Experts of a small language model.
Size: 14 layers, width 256, vocabulary 4096, 56.8M parameters.
Training: a variant of Muon for the experts, 592M tokens, 9456 steps.
Below are experts of layer 7 (counted from 0) of a mixture-of-experts language model. Rows are named router (the router's row for the expert), up (a neuron's input weights, with its number), down (a neuron's output weights, with its number) and show model dimensions 0-127. Each number is 500 + 25 x the weight over its row's rms, rounded and kept within 0 to 999. Numbers have three digits each.
Before each expert's rows: "gets" lists some tokens that make up at least twice as much of what it gets as of all text. This comes from a sample of Wikipedia text that the model never trained on. Tokens count by the router's weight.

# expert 22
gets: ") ", "\" ", "a ", "i ", "o ", "ia "
router:486504515535506556469513538476478460481485466491531528521492497520538508475519472502453480445489483463505518522453511473486464463463522509550501537480450507487494517502498500481530489498539535515507537523518480493492489483494556539495479537490494525525487503507512521526478498523515541475503501480526542448486501495527461462477507514525511459480542527471478501495472503490505475503462
up2:508509479568479453480517470498515450455456461491530486511522510490496495447482520534539494509529527477514488509492551514483478477508492470494476508487535520519493531534495525494498509502517489499477455505513475499491535475485489494482496478531506479517536484523471496508515477493545514448537518515472510499479472499501517540483506504527525479534512490484482491535521472540490466471451
down2:513470487515499492474516510476512491495490480538539440499489516481504513509501485480479535471488496481494443493509533498506510467508473557500524504551497440546525527500491505531460496495483473513527510463510469491502494501508564480516486507527452516462524528489474508465509517535464501503495522501528494473535484549488485507484553526472485513492554436488506554522489498512485515460494
up3:491537512510496494524495481464482479476511477485518477514534509439512453482532445499487516475532480465450510493509497502489468499494452529504514479478510487561509538492520518526506567508532518527490490492535502486497507522497489492548453495508452505527525516435462485495521497512505500485506521516486508499458490500543492489548474466495529481433495505500507514455520501442538514463530
down3:493506529491494505478441507530508493506491520497485477509496447510470546472538516503506527510498473533503445475478468471479556510504529462513478516523467516463525470493519472494537488545488469527483492492466552503523475552499456511487518490520483513492430477540533495501510530484451482546513505467533505526543503495544494506468462516488497472496533529475469511536511529470540527466524
up4:525491516533443525524494501492451486501503547504506515481467517490518499474518507514490492486499502482521497479488542481471484484469522468520490513465455514472471514464530482530512452533540464559531510509501481491456534457501551535426499569542497482495551495505522529481492533528484483505471487504495501453500510503485473470482535466553481516492537515475466525471485507524503482517523
down4:501526532475508474513502465532522522515508511543459507490495491494509472518510517483511514501489504489493482446479476534496481500502522492439541495522483489538517462465486493507481480517501461534483505510520498456500475491499543508501536485527526529527428497487532503496545505469491507524462490454468515467553487464478512472546494527486543552477463493516457500499519473434509502515539
up5:541493503525504477484505460494521550496509525461536512529481502472549525505495494511486499528459533519460516499467513486527518497485502506509529529511489492466489554498507505449554476496496523500554511500449533520524509479499558497484475487483530499508512515488460467502466469513503506522486454503507535489487519515518508509480541552493486501488573520520484503488458499528500515486483
down5:524484511483503485490504523498484513477465516475538446446515472497521515541533500515490499517522514530510468525485497541517474504480501501518493481470539516525533513474503473506515520498505512507547453517468482493471471514485537472496496456494467472490546524477534467513512556524526471512502517493534496493528503517470518522490527549529490484498453471504505459496519520498514497501479
up6:516491478489515529489473483484504494567472476457531524511470497499539500489490551505549508465499469514527461478471505482508513488473514478499511480504477493498509489521525508490523538507492503555511513534488537487524546481466541500498516493524511537477512498523474487533501499535513442538518475490493513489481468497480466494525527488499528484464481503539511481459553500494518491525490
down6:497524519519518478532517472485513542547491505507498487525490507506493494513513496486470475504500531512503539490470512477506526522481453475496465499452471479481511524503517518553511506507488503484494498497485493512480517492530509485530501451502513536510487455506523485490513530473506471471502514526499514534512510492486478486524512477494519502513517549487496507497491501471507517528494
up7:502451501519492516496482506534504458492506471529510496471511459504505488482484490495485506508515467463504475485514490458533508478520464517543503534499446482540499503496469505477487496462521554532521524512448508510530474503495528477467496488483529479489463517514494485548474477529511460498513496475488522446499471443519451510505503497508496496483500522512535504542512466527463505523491
down7:497517464498503519484468505493511514535542436509504519459473492486447505524496526504462514516495443515503450493497525496487532524533476522553472553488522519538456493524506532467518421519489530449520515479526474491482486535486499461456499508475502499483434504489499526487493492495470501457535507486507495516506484503534480500486479476485509509512464483525517527487470446562529498505492
up8:469516453516496554503492492485559525466468480529522528506481475504519491518502489504551508536515480499508512494480489523478509529526501497524477486490516486485449479458547459466488498507517484471488525504507509468537486544468507476520543508484510521475503469502458479518490504524536456472506536461515525497460475467478472510484523504486476489506503496481455518540551505483516490522487
down8:472503468527556541483514537475527496503471530513459527442494471498530490522476482505481491478469488472477532494499486511502497470501485516508513478530490458498496477494507511548522489566515502513510493443525476520512532475490467464492542470523503460496521493523500493473489484511546529487483572494509480559469525485495516524515525475488478512491499447517489487460529487521498494530510
up9:576536492483508502487504478477503448446459546494520522507502520499538471532495483467499492483552529462492451481500526465494465486484509502497504515506458506563496526538517512482518474505506495465503498505526493512488508513444460475482513509493488466486519495486526537522481525462515449484498536458505523520454510517476502497535506513483494464468516515482515459529454501431514487535493
down9:499524456478509487528514468445495493543525459539532484499511518528528478478511494503526486489484467499520520458498472499520452460490477485543487537463516505493486504490495491488497563499494481480518500473482564518497515521538509515521498482498475470467537467539466497513486503476436469503503526437512516503458533547480500482516506532524517487475549511513532526478510477529469491499512
up10:481477542492505558469549502485520491474484463506545496449508501474523534473526520508496480532460524486538503516446513496481493522527495518481518522479479531516508493447505492474506515468500509517518479492504543538465494516515488503469452508504518499497487493508513548553505476543487501461452466488510526517463471525491448488485540467489486434483534510512503538473512506475523473523479
down10:444503468492484547499518532512525486496530439522491495533528478473463483529496512517519491481466528483497518463508532437516476497461487547526493502484493473500489548488468531504471500475496513505494479555553549495465521493457536530482536526500517497488483469527504488484526515513515500465489533506482504532515488500504463473527516502498518505530520514487512517474494478520513500481546
up11:543502511505543492543499473514482496508485514456555530453523455485467468479513491516488464507493543511492492534517523436488523481494541515544486485530516473542467499450491507497480486507525532519496555463458531455496509500472500536530492526459533512491497525507492556481519495512463548517527490501469457497493460501502483489479499529509467509481496519479495496503533512492523478503525
down11:502508517524525514509464480526484468569498519466501495481496474474486519490484502487503507518497491512474489519482493483524492478491464526529480489490494485524511472528507501537501488529446567469476522429492490525456499499455510517545495479455524512470511516518497483512550486473527511548539461508485483507509450492478463510523484510513542497469522525488454505477486509527503544532495
up12:465525538483485522491513533466476494451522485507517493524470492516553523474530463451479523531483497487503501517466474484472548481504499519556537537519478506458497481477468470522495522497469530552528522514492483510513525501510499515506490484482479527503512462497562490515514511510505499460480528499491534479477526482511503485508581502502519524521522490471502492459507522539479510486479
down12:488566466474476533500481536505519481479530544500555515456484503516516492491495486501478476516535484488496479495481522535483516466472523500481470508491465517502480488534475480504510469504478507459473584535505474532512482493521501503530508469526464495521489464516502477540477530497517512485523524513539475507507519533500503520494500461467482507498459509478499499504472525520466478471479
up13:503458512505501539498515524540524501447547492538491497504537480479542508537462489530502528496505488477517506520464494534539507516470507521523498485499492487536442449520520489555488505491516531549547456510473500522505459483485490457517493524516507513498484503562504488487522531477518510505468504501522530453458526501520447476461510470535479516449507547510524501524492467495513495498508
down13:499479530531490520482491523485481481478551500521532462495495509515494526483521463492463458478514495523441526508515528490517520489500533491520502474505512491516498525482497530513487576508546512465480494436470436514470495501497504497506534536512517501521496492570493495475559553516485480533529526496517519502449498500467481518479507524489513539500519554478501464473488498478507458493537
up14:494530471486518526483487503515508485552494489525536580511472524523526512526466530520503504499540484556464512514492509517520508475489483477495504504471511481503528518472468473532525519492502535512524489516473525467510472536452498528473573517509455484489513469505497481470480519520510491525517496507487540488551520493468492500497528489500449515451554502523495470471516488475507498447500
down14:498509528473499503553525503498497487475500534510504487505499517504524484494465536474524533477492499512546514518527515503468467500522526464513467517519459528494533528502481492517487493469483517493505517519494482442474499536468500470511513516528470489451492497502524516499488463472480477500516489518488510508573472493525498524513486511519493475464482529530473475508481506530521481451470
up15:481532514488540550494466533506470492449480498476544492472490457535448566520541506518479489496503490516472479523480492484500510497487503511517461521470511483514489523504507545498525428475518470497498499488520525499462503571507486508474512481522496506467521495497522555492526476498526516520527519487564531450505494484483494467496546512489498532484523495468543456504511511459482534493484
down15:493473510526490499506457556472539493482486534499497556489536522519468499512464455481465479520540447477467475501510476490491516496488499542517492432515524503492478506528483505508492468462512471516507493498526535491526492542511499467504499508532499536472443524531506543536524532539465512504499510504517530511525506502489526507537533525500484524519500484496500473475510507466487523504460
up16:443486512532442560465482481512493502491516509460509511478474520475492511508518469551478511537502511475546503519483500481468483515518477520483470544446476516524523485480465506489494521510523475531461479514493447519459521507511525506521507503497510457526530498544537523569469513454488547532469531466495531527476473457531495460536549527503489421510493550524513530497480500482467485533475
down16:462502538518489511515501516489544528475488508506513508546503504487499511535489490500508466517448480508473525544501526489516540498498493504499520507464464509517485507470514502528487525477526499518461485506496502516526457511475470440503515506525473501505581546501488482507543491509529484475493458553474496507515494516451526475523503498508467469509520525518539482512483468514498490488513
up17:510528530489512517495486487509529493486480474521517477509472488544527538443489539463505542502537489502456486493497508512482505485502495525545501507509497477499523500517518481538455508506520475504512517501550516518478509481534509502419528509476467514544516507495458488514457485477503526503515481495535475521500466482546498524478496478552552454497506548489514513515507471495455512526456
down17:531516540471470536518519511463468484520506501491514502488457523533499513506504457551461526508481523516507504508517532495465461504533557558474521492450523527502519489500487527493526517451540518529513496476516459519501460520508490506535499498536508504485532530492558478503508544491491476482482511444483470496561470529503484520536507528488481505523520486525480509477528519477530491535487
up18:513510502510516491479536513504519470495464513485526515504504506498512516532524515478516487492478501469498507488467552476509471507498523489484485464503483475479498532433509467508543482491477524468535502516523493521468511555495502460483468533478520486465513480517489494507506454531510553522534476451558518503494530506498486500497517550521490506494526522492555500498521433512459531481482
down18:511501506515534512512453553486462487508502484499517499485510533520516542487500484444459504510514518539494501480496545488480473502500508481477472512481536485513543523472535474485475510497490482474492488454463511520470431489490513492573448502487516497551511566476490491492478532530490445506519465444490467489497476490544543491505543507529498529484507522505488521499518553502461560495486
up19:493496452466530548501480534492480513539487514523487491528469489502553513497542475530504545468463492482490517484482495535507501504500510504520476503480484536506516502487532503491491474471497511513487538469492529434501520505521468570495492561481521468496494470531562534502487509446541530460474516483526536458507538489493467503477518486502466516484507514494459525470465464515485446508514
down19:489524519527493512503515501451509477512462476551486525512481506483502486479513482496484500483514543450506499559519549502552469527516487506497547505486484534485502486485500518460500504516531494468517541528458530539512504535523499499482455510513511496474485465482499519485506500506516521509504490475586566490482506463513462491487530498503494516537521485461513467499484453507461498487447
up20:442486516507503507487496496455473500431489487532522481546501480523491520505523514487475506503507475472477502520475508522481477512504485471528520481512435519444470513508475504515483488491543506522458506521518498455515499472517503514517489535504469502476501500537524516501542538523455506500481528495479515468435523510498472491464545496524548508508547528527525501506530505510468542487492
down20:527472495518538496503481492537488546495560503460498511546493513509509497507486507510495463470477498548488512498504503491542499497519523500460532475494491504456486497502505529512494518511507495435505495455445493479514503516558495474510495518501499492464452532482505470494533475482498483497459478454480505464502454444482529483563467508501501503511506538504474471486479513443489530472528
up21:471518492519496480466513475487534470479455520462476537526462505513447485488525533491495457502455535415476457521522501544473485495464519501510499495470503490505565493473505535495538553517500500508467488501503522499497497524494501467518496517480506487477495528509532482534504475504517521472541529492536522484461466532486506522486538504493509505465490491503473510536516485515519519453482
down21:515490490503518500575491496512530532531479460488571517496484496489517480527521519513480539489513480485508478528534540528496469498487495497497549507506497487544518523473549492458466483490438482499525521478512482506500507484529531478491503498521534474537515522542531536510477466499483516498471500507482475515505488490448528560562508519532515495520500464496512470531501450511477551502497
up22:496520455508516476501521499539508498448446491491550451484523486496477524539493497516508504478552481463506521499503484519525520496505529501506483445542503446511507515517519457470462493528534549510516481521520495496498522502500450500509485487494477487534511470524495483477503488492497536458522530497512522491475520528482519495505515512532498540509455471500509473512477475471492501464508
down22:423491578481512471509506511517512513519453443501446507507534466493512481523507538518484497500480512542517528520517515508503487488516504536510497453463494497488471497473498520488493474503529503472447456523512474503540513484468444492504523484507545482461469499513490477508490458473545469502479487529444503506493514521517541471545512534504516499512484521503516498534543479504499459526554
up23:502511502516479489522511511509518519472480447465519511461526498559466483476529437511498506479460476454480525467493478473512549485516500479525508527482473454500470500517486522485511470498506508517493510513501516487516495494486516473465531491506469517510506558503479524510491484536510513490496498494446520499456514510470486530500453548498484486422463539490446502496513512512553491517509
down23:514453516460516493546478498521510470529497484495489473506504456487525470516476502552481486484512505506502499510542483477487523519477544491498506512547450538499528517508538504433534503504535519479533492499496554505510499523498488525474509504459487502488471478515518494476515514499518534485515527530528540550515540485506497509452519509467472480509497472535476502513517474508504506492497
up24:463509488472517491499502480515507458431487498496559496510536460479533507468493524512498501478498531462528496512482525489473519506495493541499500470465488488497523524500552525493497544476559523525469483532484535523519512492538511514498507500526509466490509491537477467546503513485530507511497513506514537527474519508510488490485478522479492513477529547494462472501504485502513462479477
down24:499493542496496537506496503462530470464501547513493489478511503467513519459464522526511490483532501501490520498532504481480518507508469507463483486490570496499579472511512494497481468488469480504478517506510474509481495502496502533488506543504484447552450497552473489515487504462489461526508509486533471550504472456492463486535464541463490473502537557464535492517469511505531521459520
up25:491523522507525516483513490541509517483539571521486483494484483523468461560499513469473543528479466465516509491501505494571529501537501521544537472480456553494504516481513490466509520531514520508534497516502508473500484498493527496524531496522534461503497471494495527477464441519519523499495452520504505481474519476493463479501459526555555471449470519532500505501502484493495486484498
down25:500519494457534457515504481498475514522496540509531515475502518493502479519492480445491526508493508502538488491502472466468520496485475432510515515474584485488483475418499512492514513501476520478464532518494512492499507515442488483493548507546502468488510468524501497462465510468489447532465482471516515515497496522520490494562471517505484489465503499514503482501474482521498505551501
up26:491523496493514476505517522558478515539462553516513493482464519515529502503508501539494502513480516444497488482463554457468487494473474493506542513542515480436496522520503506523484488476548519530509478467494468493515468478497526491494530447477497494490540504523481530540490487504525483497520509469500465539475492498509495516477473559462502519519499466534511516530476476494503504482529
down26:490467523486477499498534515510505489519507491476507511482501492499507500507539481521450522507494496497495510464489542513524519500464549503541503509538488482478499476539495469524514537485488505502535504540482535520484482468482492492493523547525542535501461533520537543505521514498478506502519489500504491552517451463508517451520491497503582497497542481542513500490491485518498489480512
up27:505500491545525488505485506478486497510518477472484521467500518462525444475500448498395473515486472441514461526506506473469487506453519464520489529487502501459478501518467487512476522499473496441533497515516490532481515470540529536494516529505515478519516510532485456472523498523499528530514508483528502505466492540471481532461467481476498514510502509518479506466519505549498536475494
down27:492539445471499442531526515510521526529460505496512474501494502508510495491499520469514470511527510520540505498511495501490464467540488492474509511465530517511486445482506507500495525496512502500494526500496482505480498502478483458462516473484447530497440478465512509521543484547493414471504453469474489540531524486476517537488513525551485529446526505531511519483527495497508493513501